config.yaml
d_shared_expert: 0
routed_scale: 16.6
balance_bias: false
init_std_router: 0.0242
norm_eps: 1e-06
positions: "rope"
parallel_block: false
beta2: 0.95
weight_decay: 0.019
warmup_steps: 85
decay_fraction: 0.901
final_lr_fraction: 0.0
seq_len: 1024
Below are experts of layer 4 (counted from 0) of a mixture-of-experts language model. Rows are named router (the router's row for the expert) and show model dimensions 0-191. Each number is 128 + 32 x the weight over its row's rms, rounded and kept within 0 to 255.
After each expert's rows: "comes before" lists some tokens at least twice as common just after its tokens as in all text. This comes from a sample of Wikipedia text that the model never trained on. Tokens count by the router's weight.

# expert 80
router [133 122 122 113 117  62  84 116 155  90  97 108 148 169 130 137 124  91 177  97 176 105 126 123  68 140 118 176 100 140  95 199 147 118 121  71  90 117 131  68  86  80 186 157 163 101 179 202 126 134 152 126 187 127 148 140 108 134  92 140 108 149 164 103 142 110  81  88  88  81 170 152  74 150 124 162 121 132 105 143 137 154  93 173  77 108 155 104 163 114 167 153 130  88 147 109 132 107 157 137 141 123 161 160 142  99 138 129 120 113 108 143 139 111 125  95 165  99 202 168  98 172 102 154 125 182 154 146 169  75  98 102 155 153 150 114  58  97 104 136 191 164 134 202 144 171  83 152 149 167 119 127 153 106 133  85 170  77 117 135 136 171 147  87 164  86 123 102 135  98 139  89 104 123 130 163 200 147  75  89 106  96 126 182 121 176 128 131  81 118 120  93]
comes before: "| ", "|", "(", "0 ", "; ", "—; "

# expert 21
router [160 130 158 115 146 119  38 121 103  53 117 145 136 159 125 152 125 100 162 112 164  80 123 111  78 148  85 164 146 157 121 132 135 123 113 149  61  80 176  96 124 132 185 148 148  91  97 151 128 143 116 130 119 142 161  88 114 131 142 150 111 178 122 117 115 153 126 106  76 103 187 160  66 166 105 102 140 154 117 136 115 142 156 161 119  74 160 124 124  54 137 169 126  74 122 133 113 139 169 128 186 118 151 139 116  55 173 183  68 105  98 140 191 129  98  92 169  72 185 141  80 149  94 145 134 121 100 137 113 127  85 128 163 127 166  94 112 157 117 198 143 132 104 108 109 175 131 174 138 172 129 140 109  89  93 106 158 110 125 192 116 127 156  99 160 118 128 106  88 101 173  83 118 159 156 190 205 128 107 108 118 110 112 142 130 128 110  81  48 100 179 144]
comes before: " ", "0 ", "— ", "1 ", "1", "2 "

# expert 113
router [112 139 166 115 105  79  83 100 120  83  98  95 178 168 129 138 161  79 168  93 158 110 101 125 103 128 121 162 130 131  82 149 149  87 127  97  82 105 146  96  87  84 162 165 172  99 143 192 123 127 149 143 164 116 163 148  88 134  98 165  94 153 158  82 124 130  89 122 103  93 167 168  79 178  93 133 152 141 120  92 127 174 128 171  76 106 125  98 136  95 169 157 104  93 152 103 157 124 137 107 175  92 124 157 162  76 140 147 109  96  84 141 137 127 103  90 169 125 189 147 109 174  91 177 168 164 160 170 153  79 115 100 187 173 148  89  84 102 112 147 171 166 107 142 153 176 113 122 170 169  88 123 110 139 113  88 177  87 114 149 169 145 166  99 174  92 137 133 129 110 145  71  84 132 162 186 178 138  61  97 126  82 147 149  92 174  88  97  91  90 118 108]
comes before: "s ", ", ", "— ", "0 ", "; ", "an"

# expert 33
router [124 134 157 112 104  76  81 108 121  74  92  94 179 168 129 142 160  84 177  90 159 117 108 126 101 124 127 164 127 120  86 151 163  94 134  99  83  98 146  94  84  85 154 175 175  92 144 184 131 134 156 141 169 123 161 136  93 141  88 157  97 150 160  90 138 124  87 122 108  85 156 166  84 173  88 138 156 134 121  91 132 174 118 162  79 102 131  90 130  81 170 157 108  85 153 106 157 114 131 111 169  89 134 156 162  73 141 150 104  93  83 147 138 127 107  90 171 124 189 153 109 194  91 174 162 168 162 173 158  88 115 102 178 161 146  95  93  95 114 155 167 165 113 154 154 183 102 125 153 169  84 131 106 133 115  79 175  89 114 139 170 152 160  87 164  91 139 130 132 103 142  80  82 124 163 184 174 143  74  98 129  82 146 160 104 170  93  95  82  87 124 108]
comes before: ", ", "–", ". ", ")", ".", "; "

# expert 19
router [134 171 139 110 126  84  74 107 137 111 108  84 193 166 110 118 183  58 171 122 137  84 113 135  87 112 113 156 107 114  86 151 125  82 142  70  89 105 133 111 107  74 152 174 152  94 125 152  91 126 143 159 157  91 136 117 114 126 106 130 110 160 150  79 105 128  85 135  79  91 171 166  71 190 122 111 133 107  98  81 127 152 112 161  91 115 146  89 148  84 170 183 134 113 171 119 131  89 140 112 153 102 163 129 139  94 123 142 116 104  79 143 172 127 118 118 142  93 138 106 112 176 112 147 164 184 135 175 161 117 119  89 180 149 141  52  71 128 124 121 183 175  76 158 132 175 111 117 190 159  89 129 131 129 136 105 139 109  94 155 187 142 163  77 189  97 104 166 159 113 118  98  92 137 188 196 135 138  84  86 116 106 153 176 107 153 112 109  95  70 171 114]
comes before: "s ", "\n", "The ", "\n\n", "t ", "I "

# expert 119
router [124 138 149 113 109  74  83  99 132  87  85  96 175 163 120 135 155  89 185  90 158 118 109 142 104 135 120 156 131 118  93 151 176  87 122  86  85  90 143 100  90  84 157 167 185  86 137 181 131 134 147 137 167 123 163 146  91 131  76 162  97 141 159  88 130 116  86 110 109  79 162 170  86 172  93 135 144 135 114 114 134 170 119 163  87  92 125  94 137  84 161 157 113  95 150 100 150 115 134 110 172  85 128 151 164  68 145 154 109  89  73 140 147 126 106  83 179 123 194 154 103 188  89 172 156 171 147 166 149  79 114 113 179 169 146  85  91 107 112 153 153 169 110 162 148 181 110 127 165 177  87 120 119 135 126  82 179  85 105 142 167 147 171  93 163  96 131 125 132 106 143  70  95 114 163 191 170 135  68  94 120  95 138 149 102 175  94  98  91  89 129 101]
comes before: "| ", "0 ", "|", "; ", " ", "— "

# expert 28
router [110 127 146 111 126  79  98 108 128 110 111  70 170 146 127 140 130  85 179 100 138 130 113  95 109 110  98 182 105 121  90 115 158  87 135 122  84  60 149  79 109  90 146 147 159  75 151 157 108 155 115 141 139  71 180 131  93 145  68 147  92 107 177  90 117  90 121 128 106  77 162 167  94 167  87 129 177 110 130 103 115 174 140 186  86 122 144  69  93 114 155 168 114  93 139  95 137  89 163  98 178 109 133 148 175  86 134 147  82  96 100 144 130 124 132 116 176 128 162 137 110 173 100 190 145 166 156 174 188  87 135 133 205 145 136  76 102 109 124 132 148 136 114 134 138 141  95 136 154 178  87 161 146 111 122  63 162 115  87 139 141 157 154 131 183  82 115  88 144 110 111 102 112 122 163 163 189 138  40  74  83  98 152 164 113 185 113 109 101  94 107 110]
comes before: "ing ", ", ", "ed", "ed ", "es ", ". "

# expert 155
router [124 141 142 150  94 121  91 120  98 127  86 125 194 166 127 104 182  95 171  87 117 137 121 123 104 115 118 170 112 116  79 135 163  75 128  95  65 144 126  98 130 129 125 164 168  66 147 130 147 124 124 110 149 151 108 127  78 174 106 166 111 139 182  91 143 129 103  95 124 118 157 149  70 185 115 150 162  98  84 115 148 188 158 216 136  59 145 114 124 110 144 168 119 106 130  87 142  87 137 144 154  74 141 139 160  76 133 125 157 138  76 123 118 157 124 100 163 123 181 121 149 146 105 153 188 146 126 166 130 115 128  82 184 142 142 125  97 127 118 131 101 171 161 166 160 198  90 114 159 185 103 117  91 111 139 105 143 100 128 164 171 192 185  68 134  93 113 122 154  54 158  71  94 177 152 139 202 165 105 101  87 107 174 150 118 145 110  64 120 104 114 136]
comes before: ": ", "\n", "by", "of ", "(", "/ "

# expert 90
router [120 139 156 107 105  83  88 103 113  80  91  97 175 162 124 140 159  80 172  91 153 118 108 130 102 122 115 159 126 121  82 144 166  93 130  92  86  95 144  87  92  88 158 169 174  98 141 171 135 136 145 139 172 123 166 152  96 135  87 161  91 154 165  90 135 121  90 115 110  88 157 173  85 171  91 137 156 136 118  91 134 168 123 164  78 100 129  86 137  90 176 167 107  84 152 107 156 112 130 111 171  82 130 160 166  70 137 144 109  88  81 147 139 125  97  93 169 117 184 150 110 177  92 174 161 170 154 174 155  89 109 109 189 163 151  92  87  98 111 149 169 162 108 158 157 179 105 122 170 173  87 131 113 130 119  78 167  84 108 142 167 156 157  83 162  89 133 128 132 111 141  75  84 124 160 185 177 144  68  90 127  77 143 159  98 166  95  94  82  88 125 106]
comes before: ", ", ". ", ".", "s ", "°", "' "

# expert 152
router [120 137 200 136  86  77  74  79 156  98  80 115 169 121 162 107 142  95 132  65 119 126  96 114 105  97 117 126  68  99 110 180 195  97 109  70 125 109 117  97 114  96 159 130 170  83 170 140 125 193 132  80 159  77 157 170 103 149 106 153  75 143 200  37 151 128  94 103 105  77 141 153 117 162 119 145 164  97 103 126 169 162 133 142 117 103 127 123 126 113 160 147 122  85 134 119 166 123 145 121 162 100 114 147 160 114 123 141  88 112 107 142 131 131 103  72 159 111 153 119 120 196 123 161 207 165 146 152 145  71 105 173 144 165 136  98 120  99 140 124 175 160 151 145 142 206 111  82 158 172  94 151 119 149 138  78 152 107  78 144 161 129 153 109 173  95 143 177 121 106 125 110 132 160 138 142 143 126  82 105  97 106 160 128 106 171  84  80 151  66 102  91]
comes before: "(", "and ", "of ", "in ", "is ", "="

# expert 5
router [120 136 157 109 107  82  82 106 123  80  93  89 173 165 132 139 161  75 177  93 157 109 101 142 103 125 120 162 133 123  79 149 165  90 138 101  84  94 147  96  92  86 164 170 172  93 141 180 128 135 153 141 173 121 157 136  93 134  90 164  99 145 159  86 138 124  89 119 108  90 158 168  83 165  92 134 153 141 120  90 138 174 123 163  80 105 132  99 132  87 165 167 109  89 154 104 157 113 135 109 171  78 131 163 172  71 142 141 111  88  80 143 146 122 102  90 176 119 189 157 108 174  93 180 160 172 159 167 151  79 116 103 178 165 147  83  85  96 112 154 161 161 104 161 157 180 109 118 167 167  91 134 109 132 118  77 173  88 111 141 167 148 158  87 166  93 135 119 138 110 146  76  87 127 156 186 177 145  64  92 128  79 144 150 100 168  97  97  87  85 128 111]
comes before: ", ", ". ", "–", ".", ")", ") "

# expert 88
router [126 135 155 115 108  71  86 102 118  80  94  95 169 160 129 138 162  88 168  97 160 116 107 129 101 129 120 153 127 122  81 148 160  89 119  99  91  99 152  97  90  88 162 172 174  88 137 179 128 136 152 144 169 119 160 142  93 134  82 165  90 152 157  93 136 123  90 119 107  92 156 169  83 172  95 129 152 138 111  91 130 176 121 167  81  96 130  96 131  92 183 168  96  84 159 115 160 118 135 112 163  81 129 161 166  76 142 143 109  84  81 146 135 132 100  95 169 118 185 149 106 177  85 171 161 172 160 175 157  77 112 103 178 164 151  81  89  97 110 152 166 162 105 156 158 179 111 126 157 173  83 126 112 131 118  81 172  86 116 146 175 152 162  85 172  87 137 119 134 114 142  75  90 120 154 183 171 143  66  92 127  76 143 156 103 170  94  90  88  85 130 107]
comes before: "|", "| ", " ", "(", "– ", "es"

# expert 96
router [149 144 152 115 111  90  99  99 102 116  79 153 167 150 145 134 162  98 169 101 135 119  83 110 126 169 108 186 131 131  70 169 135  79 109 130  61 108 123 113 132 117 137 179 203 105 156 155 117 131 107 115 164 137 124 123  88 155 118 148 107 155 174  96 134 135  91 111  84 118 151 143  65 154 100 120 162 132 128 108 136 176 148 212 102  98 109  88 115  93 160 167 132 104 143  96 139  80 171 106 179  61 157 164 149  66 166 152 146 119 106  97 144 122 136  97 169 132 178 128 129 158 110 176 179 169 136 154 132 108  88  99 190 132 151 108  88 108 116 162 117 184 126 142 151 179 116 117 164 186 105 114  78 152 108  93 165  97  94 143 167 197 146  88 143  77  75 100 150  82 165 102 109 169 152 151 209 155 107 102 101  88 170 178 102 142 111  86 110 116  93 121]
comes before: ": ", "==", "\n", ", ", "===", "information"

# expert 118
router [137 123 159 119  86 113 105 120 142 126 122 133 133 133 120 131 145  99 215  96 172  66 110 139 124  99  98 212 115 134  86 160 144  95 130 138  84 113 139  62  72  98 128 127 142  67 164 152 106 126 150 163 173 136 190 135  94 147  94 177 103 141 122  83 151 140  78 123 115  86 150 154  95 155 118 148 162 121 122 115 128 139 124 148  99 105 109  80 152 111 189 194 125 111 129 139 150 129 136  98 185 104 114 138 166 140 164 128  90 122  92 128 141  75 124 108 149 123 244 137 144 145  83 166 150 138 119 145 114  92 102 122 145 134 120 128 119 106 117 138 153 200 162 135 145 205 102 124 120 193 116 153  88 104 136  82 168  74  95 144 158 137 199  75 159  94 140 139 134 121 118  67  71 131 142 162 160 141  64  79 132  97 169 168 106 163  78 116 135  68 102 128]
comes before: "0", "5", "4", "8", "6", "9"

# expert 94
router [126 162 131 130 115  82 106  82  96  59 126 148 158 107 161 168 139 107 138 114 129 136  88 142  84 125 104 129 152 102 100 147 130 103 111 128 108 103 136  70 135 117 142 125 206 129 136 173  89 168 125 161 120 118 202 123  79 108  76 149  63 131 140  90 194 104  87 113  77 101 164 161 116 159 118 116 116  87 100 116 131 162 150 136 107 112 120 117 100  63 176 136  38  90 138 111 131 111 169  88 116 108 117 156 130  72 117 171 100 110 124 140 183  62 130  99 200 141 143 127  91 143 124 124 167 195 100 159 158  96  89 143 127 143 115  71 128  35 121 191 162 163 156 148 163 155  85 164 162 146 106 162 130 164 154  76 138 130  71 152 166 135 124 144 189 121  90 153  92 103 128 129 104 157 130 132 139 136  93  91 103  81 161 189 128 146 116 109 115  78 148 117]
comes before: "and ", "of ", "(", "in ", "to ", "was "

# expert 41
router [143 113 132 130  81  56  63 118 146  97 109 105 184 184 124 153 137  90 182  85 169  77 100 165 113 169 120 131 117 141  95 161 176  95 119  82  98  78 118  62 147  90 122 135 152  79 136 136 132 140 121 150 181 102 172 134 109 152 121 191  97 155 208 107 141 147 108 129  84  98 154 138  81 165  76 109 129 135 111 128 111 173 122 143 112 129  83  91 107  85 159 192 107  90 132 109 152  68 163 111 146  66 149 149 165  70 156 132 140 146  97 120 141 136 118  90 149  90 163 156 106 195  83 150 182 195 148 163 138 123 135 152 191 146 134 137  95  94 111 136 129 185 163 160 139 166 107 104 162 145 103  96 100 140 114 119 169 135  79 141 187 126 174 148 127  90 119 117 153 131 121 148 126 107 167 157 162 121  91  67  99  86 110 158  85 166 117 119 114 124 139  77]
comes before: ", ", ". ", ".", "\n", ": ", "=="